From a checkpoint of a small mixture-of-experts model trained on Wikipedia.
Size: 13 layers, vocabulary 12327.
Experts: 96 experts in each of 13 layers, 64 quick GELU neurons an expert, a softmax router.
Training: a variant of Adam for the experts, 270M tokens, 7439 steps.
Below are experts of layer 4 (counted from 0) of a mixture-of-experts language model. Rows are named router (the router's row for the expert), up (a neuron's input weights, with its number) and show model dimensions 0-127. Each number is 50 + 15 x the weight over its row's rms, rounded and kept within 0 to 99.
After each expert's rows: "comes after" lists some tokens at least twice as common just before its tokens as in all text. This comes from a sample of Wikipedia text that the model never trained on. Tokens count by the router's weight.

# expert 10
router:31 25 60 51 56 37 15 42 50 72 48 38 54 68 77 25 54 64 28 50 54 46 56 25 29 51 58 51 53 58 69 80 40 71 64 46 59 42 65 39 73 58 60 56 81 37 52 72 52 71 61 43 48 51 35 45 38 72 40 41 49 25 64 51 69 45 39 55 58 38 54 35 34 49 39 44 28 54 16 59 44 65 21 48 51 90 40 56 47 50 36 27 57 44 51 30 60 48 51 58 48 53 51 38 57 47 65 31 51 54 77 19 73 39 49 58 40 71 44 56 65 19 54 45 58 12 72 63
up0:52 42 50 60 33 39 24 18 46 35 38 44 44 37 64 53 26 50 65 62 79 66 83 38 39 46 70 22 59 60 62 57 27 66 40 69 74 35 40 51 40 72 54 39 59 11 46 70 48 35 66 53 63 43 29 35 32 48 47 59 42 58 48 49 66 49 58 23 50 12 32 68 47 44 38 55 44 44 34 23 60 53 54 71 25 72 29 44 35 63 47 65 65 23 68 55 48 44 48 58 63 34 64 46 59 43 56 36 45 75 41 49 35 50 46 29 43 58 53 52 84 60 64 51 60 35 29 73
up1:71 47 46 24 72 38 37 67 55 47 73 84 30 28 57 48 62 33 57 60 76 55 75 32 57 38 66 69 25 51 48 52 58 39 64 63 70 38 48 61 37 59 55 45 70 30 52 57 55 64 62 43 41 72 41 55 26 70 37 60 67 81 59 45 52 66 43 73 50 35 40 54 48 37 40 54 67 24 75 64 58 82 64 66 41 49 54 77 69 34 65 46 43 43 42 35 50 38 41 53 76 57 67 62 46 83 64 28 53 34 58 50 43 56 88 50 35 55 26 58 66 33 72 41 47 52 56 36
up2:37 42 50 29 52 45 48 69 31 28 67 51 47 55 94 54 56 54 62 36 30 48 30 66 65 61 67 70 13 37 48 28 51 60 44 63 42 56 70 40 46 14 51 28 83 49 33 41 66 45 43 43 54 21 52 44 51 66 44 35 47 64 38 56 44 51 39 67 46 45 15 65 62 56 63 30 64 49 49 43 50 46 43 56 63 52 41 53 37 47 46 70 32 49 32 37 81 23 28 63 45 39 58 55 45 70 65 64 35 47 46 47 51 64 48 47 76 51 25 26 81 67 39 45 80 79 56 56
up3:43 41 72 50 45 54 36 45 25 45 31 76 59 48 65 43 30 40 43 33 59 44 71 36 49 51 64 64 26 42 80 76 60 39 73 61 77 82 72 26 52 62 64 49 51 25 44 43 30 40 47 87 39 37 45 32 46 26 53 29 54 41 28 59 54 61 40 74 51 20 43 51 38 41 37 43 56 56 78 54 41 76 37 62 40 71 76 51 33 45 36 50 39 73 49 34 55 32 49 49 61 40 60 70 39 51 54 37 44 45 33 24 57 60 61 74 56 53 19 32 72 43 32 45 71 56 48 45
up4:69 34 64 42 49 08 34 67 62 40 58 44 57 44 70 58 49 45 53 34 48 54 47 38 69 49 25 70 32 12 88 25 41 57 46 50 45 64 47 36 60 48 40 53 59 09 36 60 57 52 52 36 57 53 39 35 56 29 19 42 51 40 51 18 33 46 53 46 66 00 36 55 55 44 40 38 59 77 63 39 60 75 60 64 48 55 59 50 65 53 44 45 55 23 44 55 47 37 56 53 47 34 36 59 42 31 35 67 49 79 36 47 37 52 50 46 77 18 38 48 53 50 34 33 66 50 55 47
comes after: " |\n", "\n", ")\n", ".\n", "\n\n", " known"

# expert 75
router:25 48 45 60 09 50 30 64 36 39 52 50 63 33 28 79 23 25 64 73 50 45 36 60 45 44 29 67 30 56 42 71 38 57 44 39 45 36 67 54 27 24 56 65 77 60 34 67 22 40 38 28 64 40 51 50 30 68 51 36 42 62 46 26 79 75 66 42 27 61 60 71 57 50 56 63 53 50 37 43 54 41 66 46 57 34 54 40 48 33 64 27 60 73 48 33 36 55 48 34 34 51 51 34 43 56 63 64 60 49 33 67 63 57 69 30 75 22 41 52 50 44 18 37 59 41 61 52
up1:31 54 50 47 50 27 36 42 23 57 58 70 64 43 46 64 36 50 68 52 49 45 50 42 60 39 43 69 60 61 35 23 62 52 65 51 45 71 66 37 40 49 70 69 37 53 31 40 69 37 57 57 41 28 84 19 47 51 44 35 55 19 40 55 66 56 55 62 47 58 60 65 65 59 44 52 47 58 43 17 59 49 49 67 39 24 41 32 37 72 65 45 30 31 42 63 66 41 69 50 56 60 28 46 54 48 64 32 53 49 79 42 79 68 71 08 59 82 42 54 77 32 56 62 29 66 55 81
up2:46 29 27 42 04 62 37 65 64 62 42 48 29 63 49 68 27 45 59 40 59 57 49 39 41 34 49 48 06 46 41 63 46 62 48 48 58 54 49 59 38 51 43 26 47 42 67 37 24 55 70 54 62 28 50 12 44 80 56 57 48 53 50 78 43 48 14 58 53 52 40 55 29 59 79 64 38 33 27 49 59 50 50 43 65 38 57 60 62 54 60 68 67 43 51 39 30 38 37 61 29 39 42 47 47 45 36 65 57 74 39 41 24 62 26 56 86 12 50 40 56 66 56 60 45 32 41 46
up3:42 25 51 50 28 24 66 37 65 45 77 35 43 72 28 71 75 16 71 36 26 75 56 56 60 39 43 63 38 72 52 21 83 67 53 73 53 55 64 32 44 40 62 43 49 58 41 33 55 36 38 56 56 48 74 31 19 37 33 34 68 27 45 29 27 69 78 56 29 39 59 61 66 55 73 54 55 53 47 52 60 62 37 59 45 25 59 44 39 48 64 60 39 25 37 76 52 31 65 39 76 36 47 42 42 44 56 46 50 62 37 50 57 56 46 35 44 40 55 60 60 59 57 75 37 58 47 62
up4:38 49 62 39 30 72 63 30 41 37 65 58 53 47 58 53 13 52 45 58 53 72 38 07 70 30 64 64 72 34 50 35 78 68 35 45 41 64 42 15 23 54 65 46 59 41 63 33 33 61 55 48 44 63 85 47 65 61 39 32 52 56 27 63 76 68 66 52 47 50 34 79 35 76 72 45 44 43 48 32 69 41 66 36 50 52 51 37 68 41 44 46 63 57 61 44 32 35 55 61 52 39 46 52 46 55 70 52 71 92 44 32 64 65 51 46 66 84 38 36 53 58 47 42 58 55 53 54
up5:82 47 54 48 29 30 43 66 55 47 50 29 62 40 35 69 55 35 44 58 43 55 68 49 37 81 35 74 05 67 42 59 64 32 34 56 48 44 41 59 37 45 29 57 37 49 51 45 52 10 52 56 32 60 35 55 27 37 52 33 37 48 73 24 52 46 63 54 46 25 37 42 86 26 37 50 51 49 49 56 51 46 26 65 77 54 83 31 22 40 42 55 39 48 48 58 43 59 50 49 68 50 51 65 46 25 60 38 37 54 40 40 58 49 63 49 17 37 60 93 47 64 44 56 30 46 50 50
comes after: " ", "0", "2", "1", "3", "5"

# expert 51
router:57 65 63 38 31 59 38 67 65 70 42 41 71 37 59 28 69 63 32 26 47 77 27 23 57 62 31 41 56 47 50 55 54 60 46 45 56 38 42 69 69 68 50 55 51 54 65 45 42 58 67 38 43 31 28 52 46 51 40 41 73 81 69 45 76 64 17 42 40 57 52 32 61 41 60 24 53 51 44 72 46 33 60 41 65 61 33 70 75 41 16 24 46 43 73 51 23 70 50 40 47 62 39 57 50 49 33 52 37 73 69 59 51 35 67 64 54 40 59 70 87 41 51 56 63 71 82 59
up0:65 27 11 67 52 38 52 41 50 51 60 50 31 46 75 47 83 51 71 49 66 47 52 42 57 55 48 56 18 70 45 39 53 50 41 33 62 61 99 63 58 58 53 39 54 51 68 30 46 41 52 41 41 58 27 43 42 43 40 61 62 38 48 30 70 80 50 61 43 54 49 50 73 34 31 42 49 33 72 63 62 59 57 33 44 29 64 29 70 64 55 44 70 19 59 50 59 46 69 34 68 48 50 41 43 52 87 44 76 62 51 38 40 45 45 34 71 32 65 65 56 32 57 68 41 47 61 45
up1:56 50 18 58 63 47 63 12 65 56 42 54 62 52 46 54 74 46 64 62 43 50 40 50 49 29 65 53 08 67 65 27 48 50 40 33 35 65 71 47 66 68 52 00 48 52 76 27 58 30 63 52 36 60 50 48 32 58 55 71 54 24 44 59 72 83 54 42 59 50 53 55 71 43 37 51 59 27 53 56 72 83 50 50 58 31 58 50 52 52 53 48 78 42 64 68 53 41 75 37 71 47 54 37 34 48 85 50 77 56 56 50 46 53 50 33 47 29 47 38 47 45 76 49 35 46 44 43
up2:88 41 33 40 48 53 41 55 66 49 59 52 23 67 54 61 47 46 52 70 82 58 74 51 60 64 48 42 65 50 33 72 52 38 73 54 81 41 72 63 48 67 61 51 31 54 66 44 70 62 52 64 27 80 49 68 54 48 44 52 56 64 45 52 41 57 51 91 53 49 45 57 45 23 42 43 35 37 70 66 69 41 34 24 63 68 52 50 44 23 46 56 69 22 61 32 65 15 39 67 30 52 58 56 18 38 61 41 48 24 26 48 43 51 27 52 71 39 61 65 38 52 51 63 71 58 53 41
up3:79 69 45 18 66 60 41 44 53 35 32 47 51 40 66 52 55 28 75 50 88 64 53 46 50 51 29 59 56 47 26 41 39 61 71 66 66 50 53 75 29 70 66 46 32 53 29 18 64 28 60 54 37 53 45 34 45 47 48 43 50 39 52 72 59 69 62 51 58 47 59 69 23 44 67 42 58 47 92 44 70 52 52 63 43 34 28 40 44 26 32 50 55 61 70 50 49 48 31 49 61 50 24 49 24 55 74 55 63 53 39 51 60 59 78 51 32 42 43 75 66 43 53 72 36 81 66 70
up4:94 47 63 37 25 56 31 49 45 45 73 50 18 41 32 53 59 35 37 67 68 47 66 41 63 48 29 62 28 26 32 76 51 90 69 69 70 49 79 64 56 43 36 49 57 46 62 39 62 30 41 66 40 84 41 57 51 45 56 32 55 46 52 46 61 34 43 80 55 55 64 52 36 36 61 57 46 53 55 61 38 50 28 51 62 58 48 46 63 21 40 55 84 34 46 48 35 40 34 28 59 52 83 84 44 39 38 46 28 33 37 61 53 45 39 44 49 41 30 61 25 42 55 44 52 59 47 41
comes after: "\n", " |\n", ")\n", ".\n", ".\n\n", ";\n"

# expert 74
router:47 47 81 47 34 39 37 64 75 72 68 50 68 56 41 31 20 37 32 54 54 64 48 45 61 46 55 42 56 43 69 57 66 64 56 49 35 62 40 46 16 33 25 61 48 43 75 68 40 39 58 46 61 27 57 61 42 68 35 51 74 32 34 29 86 47 33 42 43 58 50 35 57 58 56 44 66 15 17 31 55 53 61 53 68 49 46 43 60 41 55 43 45 46 35 16 23 57 69 62 51 74 58 35 59 63 20 62 49 58 63 60 71 67 49 47 60 58 25 56 61 50 43 14 30 38 55 60
up0:88 41 62 59 62 46 40 60 55 55 57 40 48 72 52 55 30 51 54 50 43 64 41 48 57 57 29 48 77 31 30 26 39 52 61 73 84 48 39 44 60 46 55 44 14 56 61 46 48 56 60 67 34 76 41 54 61 41 35 63 32 67 50 58 51 54 71 55 83 53 29 65 42 54 53 12 57 56 60 59 65 48 56 60 33 56 65 69 44 34 75 67 64 65 78 42 38 48 35 63 32 49 38 41 43 50 45 40 26 58 59 75 73 63 39 74 80 31 68 54 81 53 38 43 80 60 73 40
up1:64 40 61 53 33 44 58 41 52 48 59 72 64 50 55 50 30 42 49 59 76 62 45 53 63 33 56 39 47 52 77 21 51 63 72 43 43 64 61 24 12 47 88 48 19 58 93 21 70 39 23 69 52 25 53 44 39 58 23 32 64 40 32 28 61 73 50 34 48 34 45 61 58 34 38 47 61 55 48 38 50 73 29 59 44 65 60 27 64 34 46 69 62 56 46 28 30 36 37 49 44 43 47 42 51 73 44 58 21 60 43 29 46 75 51 63 44 50 67 38 59 56 69 41 51 52 51 58
up2:40 35 64 38 59 43 50 64 47 58 72 53 47 64 51 45 30 50 42 24 52 53 40 40 45 38 64 63 60 59 50 25 59 46 54 60 56 63 50 59 39 46 68 52 53 39 76 49 37 44 37 29 35 48 47 01 33 45 24 31 63 55 38 41 47 57 53 56 41 34 10 52 54 29 53 56 25 60 49 65 48 53 19 67 45 75 39 25 56 48 31 55 45 32 65 26 47 52 55 50 53 45 43 37 51 33 59 43 02 49 48 44 42 38 46 16 59 61 55 84 60 46 63 54 28 84 78 78
up3:50 53 52 48 51 42 46 46 41 41 56 61 29 73 27 72 41 37 46 75 32 61 58 34 63 66 40 51 51 41 74 33 73 56 60 77 46 52 45 68 54 52 33 30 20 45 40 50 66 34 60 79 47 63 53 49 25 51 59 33 46 47 24 55 63 63 60 15 41 44 68 59 48 36 34 50 47 49 53 62 75 52 41 90 40 54 84 25 44 64 48 51 45 57 96 64 31 37 62 30 71 47 40 49 20 39 59 28 19 55 40 35 66 36 63 41 48 55 58 59 44 59 35 44 45 28 71 41
up4:66 28 43 47 30 35 28 30 54 43 84 62 17 25 74 53 71 33 35 40 73 41 60 40 47 46 68 43 23 61 53 56 79 47 55 42 55 54 54 46 50 42 55 44 54 10 58 37 65 31 74 58 58 29 48 28 36 50 74 34 52 52 53 42 40 53 37 37 30 27 37 52 31 48 63 58 57 46 52 40 15 51 71 43 65 38 56 36 72 56 34 32 50 27 38 51 54 55 39 75 57 53 63 65 36 49 68 59 29 24 32 47 40 50 39 22 44 59 41 72 50 10 55 63 48 33 50 42
comes after: " |", ")", "-", "\n", "5", "6"

# expert 19
router:59 71 40 73 59 40 35 50 32 54 37 37 80 64 60 55 55 62 36 31 54 74 47 58 33 71 54 52 62 44 56 31 24 49 24 36 51 47 33 68 59 84 22 64 24 33 40 34 32 56 51 47 21 48 44 44 24 78 44 28 45 51 62 48 43 55 42 37 72 56 49 44 30 62 37 40 31 66 46 40 48 32 65 28 58 46 36 57 44 42 58 26 50 52 41 76 53 28 63 50 35 53 47 53 60 71 67 17 34 73 78 48 24 35 58 69 58 62 63 41 69 53 68 61 67 68 71 55
up0:56 75 72 42 24 49 51 27 31 32 60 56 61 52 40 93 43 67 53 49 64 42 61 36 52 39 31 69 57 62 72 19 16 41 42 81 77 51 42 33 49 51 59 32 35 57 43 49 49 53 37 49 31 40 43 52 61 50 65 31 54 49 26 66 57 33 59 54 44 39 69 55 42 11 58 55 55 51 50 38 67 49 54 36 61 46 56 51 44 44 76 62 65 46 47 64 57 08 67 27 50 51 44 20 55 61 74 27 42 30 57 34 36 62 62 37 29 51 58 47 43 32 55 55 56 45 18 25
up1:56 58 28 44 41 52 37 55 70 24 57 54 72 48 50 62 37 40 63 27 66 77 56 52 46 57 77 44 12 45 63 54 16 71 46 29 28 37 45 60 55 56 60 36 43 36 54 42 68 60 48 38 64 71 72 36 30 50 39 46 44 28 49 63 49 65 15 66 65 40 59 62 51 53 39 55 49 32 34 49 78 59 64 99 41 43 42 57 79 51 38 40 39 29 58 63 33 38 59 46 37 37 44 55 50 32 51 68 78 40 64 46 32 59 55 43 56 54 64 47 79 30 74 69 44 44 45 60
up2:56 90 46 49 33 33 35 46 47 11 56 54 53 38 52 64 49 34 57 32 72 56 68 51 54 51 21 66 52 68 65 20 44 56 41 63 49 73 39 22 31 75 60 57 30 27 47 36 22 53 43 34 70 14 37 45 58 35 57 35 49 36 51 54 56 31 61 30 52 34 43 76 65 51 41 24 83 59 53 44 46 64 46 39 40 62 49 23 54 52 50 43 74 52 65 37 31 41 49 72 75 31 33 51 66 62 75 35 40 62 36 61 48 41 53 31 57 61 56 53 59 36 35 52 39 59 24 46
up3:62 33 59 52 32 10 32 64 60 50 45 53 42 29 57 46 58 51 55 32 46 54 53 56 54 46 28 78 43 25 99 33 47 66 64 48 57 75 40 55 54 68 39 71 43 08 37 70 43 59 51 20 69 35 36 58 48 27 23 61 57 50 57 50 26 45 56 47 47 18 29 52 44 42 32 49 61 50 49 33 45 66 38 41 32 42 86 47 51 61 24 51 64 37 46 50 39 38 52 52 70 21 32 57 34 27 62 51 48 49 46 42 40 46 67 57 67 35 30 50 43 60 25 62 36 52 60 36
up4:63 53 53 56 53 19 70 20 06 56 36 72 35 56 59 63 33 45 42 59 47 54 67 59 49 46 46 81 50 53 69 45 59 47 66 73 41 72 37 55 58 65 55 26 59 57 50 64 72 66 56 72 37 76 64 62 43 60 45 51 50 37 55 37 43 49 70 41 51 30 68 61 45 24 62 59 46 61 64 22 62 48 43 23 43 65 59 66 43 55 51 59 65 58 58 48 84 20 53 43 68 16 58 64 63 42 60 36 72 25 69 60 35 49 63 67 26 28 55 47 42 50 44 75 61 68 66 28
comes after: " |\n", "\n", "|", ")\n", " J", " No"

# expert 8
router:71 64 47 40 59 61 52 45 48 44 45 33 37 11 28 72 44 36 42 59 47 37 44 67 29 59 38 33 44 74 21 45 35 61 39 38 59 46 39 70 38 33 54 62 39 48 57 64 62 38 71 65 26 64 17 41 60 53 59 61 23 45 51 52 69 59 52 56 75 35 48 90 75 37 73 50 62 43 43 53 67 47 74 44 28 56 45 72 49 58 44 54 54 20 42 42 48 64 27 71 35 60 55 62 42 37 57 74 57 59 27 68 75 55 47 33 53 53 61 57 50 13 55 25 71 54 40 31
up1:55 30 24 59 43 57 71 19 45 58 52 57 41 75 14 84 40 41 44 73 24 55 74 64 51 50 78 35 64 60 41 55 44 58 36 53 45 37 44 45 34 32 64 26 32 63 48 59 35 31 36 67 71 66 60 51 24 56 49 66 42 36 44 41 41 52 41 51 64 53 35 71 36 77 62 31 12 55 46 39 81 39 52 28 72 52 64 40 48 42 51 66 56 47 72 68 52 50 57 36 46 52 61 44 34 64 66 72 68 71 46 22 49 57 70 39 33 33 53 26 45 47 61 55 39 44 32 34
up2:42 61 46 42 35 37 43 55 53 58 59 54 60 39 21 57 48 29 42 41 30 65 36 64 65 21 40 65 47 61 45 42 63 72 66 55 60 42 18 64 71 48 43 57 41 42 58 63 27 14 50 35 66 40 51 31 69 53 54 62 57 55 54 38 54 36 43 37 73 49 72 44 70 15 84 61 35 84 30 52 44 52 13 45 74 45 27 42 58 30 52 69 45 36 57 51 37 64 51 38 43 30 63 58 54 53 58 54 36 40 24 36 62 57 56 26 60 26 41 72 72 25 72 49 66 75 50 59
up3:32 59 79 49 41 55 46 58 75 31 72 67 38 49 54 74 43 44 88 32 49 54 33 44 26 52 29 47 33 67 56 53 64 56 49 50 74 56 58 72 31 72 72 54 62 35 56 21 76 37 42 60 42 63 32 37 43 55 68 66 42 52 33 71 41 43 78 70 49 26 39 54 54 54 73 76 43 39 61 66 62 71 49 66 42 39 36 57 33 45 28 70 69 28 22 49 39 27 43 66 65 62 38 69 45 22 28 36 24 64 34 52 42 49 42 55 40 61 37 46 56 55 51 52 70 42 70 50
up4:52 55 48 34 70 39 23 51 80 47 55 61 74 40 49 46 51 30 42 18 73 71 51 52 88 29 54 38 48 22 48 23 42 48 60 46 47 75 29 45 72 48 45 51 40 68 54 61 26 51 36 36 53 35 84 34 68 50 48 52 60 39 25 41 44 68 28 30 72 57 61 58 65 60 22 41 79 62 44 57 60 53 39 54 54 51 53 54 63 50 74 54 41 39 64 37 62 64 74 28 31 26 60 59 49 79 16 54 56 48 40 55 49 77 58 40 67 60 43 60 54 27 56 60 61 49 35 56
up5:77 51 39 50 79 34 39 60 58 44 46 67 33 42 57 75 87 68 56 52 55 66 53 62 69 52 50 71 33 50 54 58 29 55 70 40 54 57 42 86 45 61 47 53 44 28 83 61 57 30 40 20 37 44 40 35 53 43 68 42 58 36 42 57 54 59 69 65 65 58 95 75 73 46 41 48 29 39 75 65 47 92 36 60 42 51 54 62 60 65 38 44 68 37 46 61 59 54 39 77 77 46 24 43 49 29 46 33 38 62 36 60 47 43 71 76 46 52 45 59 63 45 44 49 60 49 42 32
comes after: "9", "1", "0", " ", "–", "2"

# expert 68
router:50 73 50 60 51 49 51 49 52 53 42 50 69 15 65 55 29 63 45 86 37 63 43 65 46 26 38 76 39 31 57 63 33 54 42 54 32 33 39 52 57 69 41 40 66 60 38 33 43 36 50 47 49 59 73 77 43 48 37 37 45 30 33 49 87 42 43 42 53 54 49 46 65 61 80 35 40 71 56 32 69 33 65 55 54 60 33 35 62 27 30 37 82 59 67 71 69 48 61 64 37 55 53 57 40 59 34 70 56 56 48 72 43 58 65 55 65 63 35 55 99 33 53 50 78 56 60 43
up0:28 56 46 44 41 49 59 52 47 24 57 52 57 49 23 71 72 15 78 48 65 61 31 62 47 46 43 69 42 43 66 61 42 18 64 56 54 44 22 73 61 58 47 36 69 26 40 65 51 30 52 45 61 49 44 43 57 65 63 60 54 60 28 42 57 14 63 62 51 46 58 60 65 72 50 51 37 62 51 36 68 57 59 44 52 13 56 34 42 17 56 61 26 36 72 52 51 49 45 38 34 52 42 34 44 63 42 56 29 40 41 56 27 69 54 32 62 60 63 61 58 57 47 99 62 65 64 60
up1:51 36 61 64 72 58 43 54 40 38 49 58 62 12 78 74 44 48 51 63 70 44 46 63 49 51 75 39 42 29 45 51 48 32 46 39 66 48 49 45 12 66 61 41 27 39 33 50 36 63 61 30 33 59 58 57 56 37 44 23 34 43 38 71 38 65 58 64 44 37 51 58 70 54 41 40 36 52 69 25 58 50 65 33 44 63 53 39 39 30 63 58 52 52 67 56 62 50 46 80 57 71 13 62 55 60 68 59 62 27 40 54 66 62 62 02 52 43 74 39 84 39 61 78 70 38 51 52
up2:80 49 49 21 46 41 61 38 64 67 67 58 61 67 49 49 55 65 26 64 74 47 43 28 75 69 55 65 54 79 69 35 65 49 50 56 33 67 44 38 71 54 40 52 65 51 63 58 26 18 34 53 51 32 50 46 58 08 37 28 47 43 50 33 44 53 43 53 62 48 46 52 65 44 84 54 35 62 33 41 51 74 44 49 64 96 55 50 62 51 25 38 59 55 57 16 44 42 44 56 38 25 44 79 40 63 40 51 26 65 40 43 47 50 26 60 58 70 54 35 57 56 53 39 49 84 55 59
up3:44 62 50 18 39 55 64 22 53 35 68 52 54 46 40 39 59 61 35 72 54 47 50 36 43 58 53 70 66 53 53 63 36 63 65 73 45 61 58 64 81 65 51 30 56 52 72 31 47 22 39 63 29 37 54 45 71 42 48 59 34 35 31 31 44 66 36 49 62 68 28 51 57 45 77 67 35 59 37 53 54 67 56 16 65 61 35 51 60 28 32 47 67 55 56 41 52 43 49 46 46 34 50 63 38 65 46 45 16 38 49 44 68 73 32 72 65 51 45 59 77 86 71 54 90 82 65 48
up4:82 49 22 77 43 47 58 43 33 54 41 73 55 30 34 66 35 59 55 77 49 50 61 48 94 30 40 59 42 58 79 70 49 68 38 36 36 54 51 79 47 76 58 64 59 47 58 60 58 23 89 55 61 56 45 59 57 27 37 70 63 48 45 57 57 35 53 38 50 38 62 65 51 44 57 34 48 59 70 26 70 47 63 45 46 72 56 37 45 44 31 33 23 45 44 60 53 54 24 43 67 25 46 46 29 36 75 53 55 66 52 67 57 47 72 76 51 38 28 53 41 41 36 55 23 62 49 36
comes after: ")", " |", " is", "0", ".\n\n", "|"

# expert 89
router:50 42 67 28 41 71 56 72 63 61 64 33 78 40 71 20 53 40 44 43 41 43 43 21 40 37 42 52 55 47 60 73 66 59 50 63 28 62 43 22 82 38 55 60 60 52 43 62 35 46 68 60 65 23 45 69 53 37 50 65 51 51 64 40 65 51 41 48 54 41 53 39 61 38 76 55 72 42 30 28 48 71 76 73 60 65 33 35 62 63 42 30 42 49 49 35 65 71 33 43 34 25 75 68 52 62 46 54 36 70 53 21 64 75 40 61 46 50 18 45 74 54 54 29 75 47 70 68
up0:52 46 54 44 43 49 53 31 35 27 78 57 72 38 53 34 08 39 57 46 48 60 54 34 55 58 37 56 47 53 61 57 46 66 48 72 41 72 54 34 81 57 56 60 60 35 63 46 52 63 35 39 25 46 28 41 45 38 33 43 55 34 45 26 74 38 53 46 63 52 12 65 48 49 57 21 37 71 49 62 62 48 43 63 73 67 36 42 52 65 31 41 40 58 30 21 28 12 28 49 33 21 57 69 49 31 81 56 26 69 45 59 46 45 38 59 61 63 30 47 48 32 54 40 49 79 54 64
up1:68 60 52 55 53 37 48 24 49 52 39 33 46 57 22 48 31 51 50 70 34 48 42 39 69 42 53 54 28 41 63 36 73 42 39 46 44 40 58 51 43 60 62 26 13 53 73 41 48 26 68 87 60 76 47 28 66 43 74 64 59 38 52 44 77 69 26 25 40 44 60 52 58 61 30 60 52 49 56 35 53 68 61 64 34 73 63 58 82 45 42 30 67 37 64 35 40 84 55 59 76 53 54 69 60 55 43 53 69 70 42 31 71 38 80 35 33 45 46 60 46 49 55 28 62 39 75 66
up2:30 27 44 47 38 45 51 22 56 47 54 77 38 47 43 44 36 45 65 58 29 64 58 50 50 30 28 62 48 93 92 31 57 25 36 54 34 63 40 61 54 31 45 50 58 42 45 60 43 30 45 35 68 55 48 51 50 17 48 38 44 30 53 20 75 44 47 37 64 16 52 56 61 77 58 44 72 64 46 36 63 41 72 72 45 63 29 48 40 52 58 48 46 59 63 35 25 47 59 33 57 10 77 49 62 49 45 40 67 58 44 57 40 72 64 19 48 51 48 43 75 51 36 45 56 56 40 59
up3:35 58 71 22 87 48 71 53 61 40 75 71 58 49 60 47 55 30 64 55 65 59 56 34 69 55 50 58 61 16 43 62 51 75 74 43 60 73 45 35 56 81 73 69 55 37 59 34 29 68 68 58 38 32 58 46 44 40 33 41 58 26 46 47 51 28 38 35 53 31 56 41 41 20 62 70 39 52 61 28 41 77 35 61 35 57 57 19 46 58 34 68 74 55 49 25 64 31 32 48 57 29 67 54 36 32 52 37 50 57 35 48 63 50 25 31 58 60 30 56 61 69 56 40 66 53 56 39
up4:30 60 46 07 65 37 61 51 27 62 77 65 76 48 67 62 35 45 41 46 59 65 54 45 56 50 65 53 47 37 63 57 67 50 69 77 68 78 54 25 62 81 46 55 62 42 67 52 49 52 43 62 07 41 51 43 43 87 54 39 52 44 54 32 80 36 60 51 49 49 44 54 38 49 54 25 22 53 51 54 48 72 36 58 46 52 65 56 71 59 43 76 68 35 40 28 56 40 47 58 39 16 53 57 43 26 60 31 43 78 61 49 40 55 46 37 51 30 22 41 59 70 33 66 72 40 54 54
comes after: "|", " |\n", ".\n\n", "\n", "\n\n", "-"

# expert 73
router:51 67 46 59 12 49 45 62 38 49 45 66 61 46 34 64 24 31 39 69 45 60 49 50 42 31 29 44 50 70 67 58 46 56 46 59 30 29 54 65 72 52 83 54 54 56 39 51 34 36 41 43 66 29 49 68 39 29 27 49 59 32 36 33 87 64 45 56 57 36 59 53 70 37 79 58 43 56 44 08 52 35 74 78 77 65 56 42 27 59 33 38 44 57 60 19 59 63 33 46 53 52 57 36 55 66 34 72 46 50 42 44 27 35 51 61 59 67 33 47 54 47 57 28 40 56 85 69
up0:55 36 58 61 27 34 38 58 54 47 56 69 46 47 28 60 37 43 43 50 65 47 41 58 64 38 26 56 15 91 81 60 73 72 67 67 41 45 45 49 80 57 42 53 39 38 83 48 60 41 44 47 61 35 23 52 73 26 53 57 61 51 30 48 66 36 51 61 55 17 33 54 59 29 99 50 47 54 44 42 30 38 30 77 72 49 50 42 63 53 36 45 49 72 35 43 33 32 30 59 57 43 49 59 61 41 53 45 19 62 57 64 32 53 58 59 56 39 45 49 64 40 42 33 35 66 77 57
up1:51 65 52 38 30 44 53 50 66 30 47 56 58 51 37 76 77 50 53 36 72 68 17 56 56 54 49 38 51 53 77 31 35 77 58 50 41 56 47 52 27 43 58 73 66 46 40 41 29 31 52 47 58 00 62 65 28 67 39 18 67 33 39 42 30 44 77 59 44 42 65 58 63 52 45 40 38 43 44 37 67 75 41 58 59 36 27 23 33 66 44 49 55 54 47 64 54 45 63 76 69 62 31 64 54 69 28 67 36 65 41 30 30 58 36 50 75 51 25 54 63 34 56 69 42 44 40 48
up2:50 58 47 40 42 59 54 41 34 43 45 76 59 41 40 35 17 37 65 40 37 79 51 48 53 57 39 52 25 29 42 54 74 78 61 81 53 70 59 52 44 72 69 31 57 46 52 51 37 69 31 61 54 31 74 46 35 43 43 40 63 15 50 38 65 63 65 31 27 50 63 59 61 35 45 34 53 58 48 30 47 50 32 53 70 82 66 36 41 62 37 54 70 48 66 19 63 26 57 22 57 22 60 45 26 66 55 50 69 50 59 26 46 42 42 53 30 43 23 69 63 65 48 67 60 25 62 58
up3:55 33 58 55 24 62 41 44 34 38 64 57 52 27 66 32 22 45 38 37 27 39 65 40 58 25 55 44 58 39 69 37 86 50 47 50 62 55 44 68 49 43 77 37 41 43 72 50 26 57 50 49 55 47 51 15 41 21 80 52 72 56 43 33 45 60 65 28 27 41 42 37 25 19 54 53 36 66 42 22 25 48 46 51 51 70 53 39 75 38 44 44 46 33 71 45 69 44 41 48 57 52 55 42 62 59 71 40 29 45 49 49 53 35 62 29 39 43 32 91 51 39 68 44 36 45 79 69
up4:53 52 29 46 50 44 51 34 41 15 47 97 50 35 40 48 54 57 64 45 61 51 62 39 69 54 33 51 29 51 63 55 45 60 45 47 52 46 66 54 34 71 75 32 33 39 51 41 35 70 40 41 58 34 63 52 44 34 50 55 54 06 35 70 50 60 45 65 81 25 38 69 65 14 40 58 46 45 59 56 64 52 50 88 45 66 42 13 46 71 61 68 43 75 71 36 77 48 27 45 45 32 45 46 40 57 72 63 66 35 38 26 38 51 71 44 36 37 34 52 64 51 65 60 56 44 46 57
comes after: "2", "0", "1", "6", "8", "7"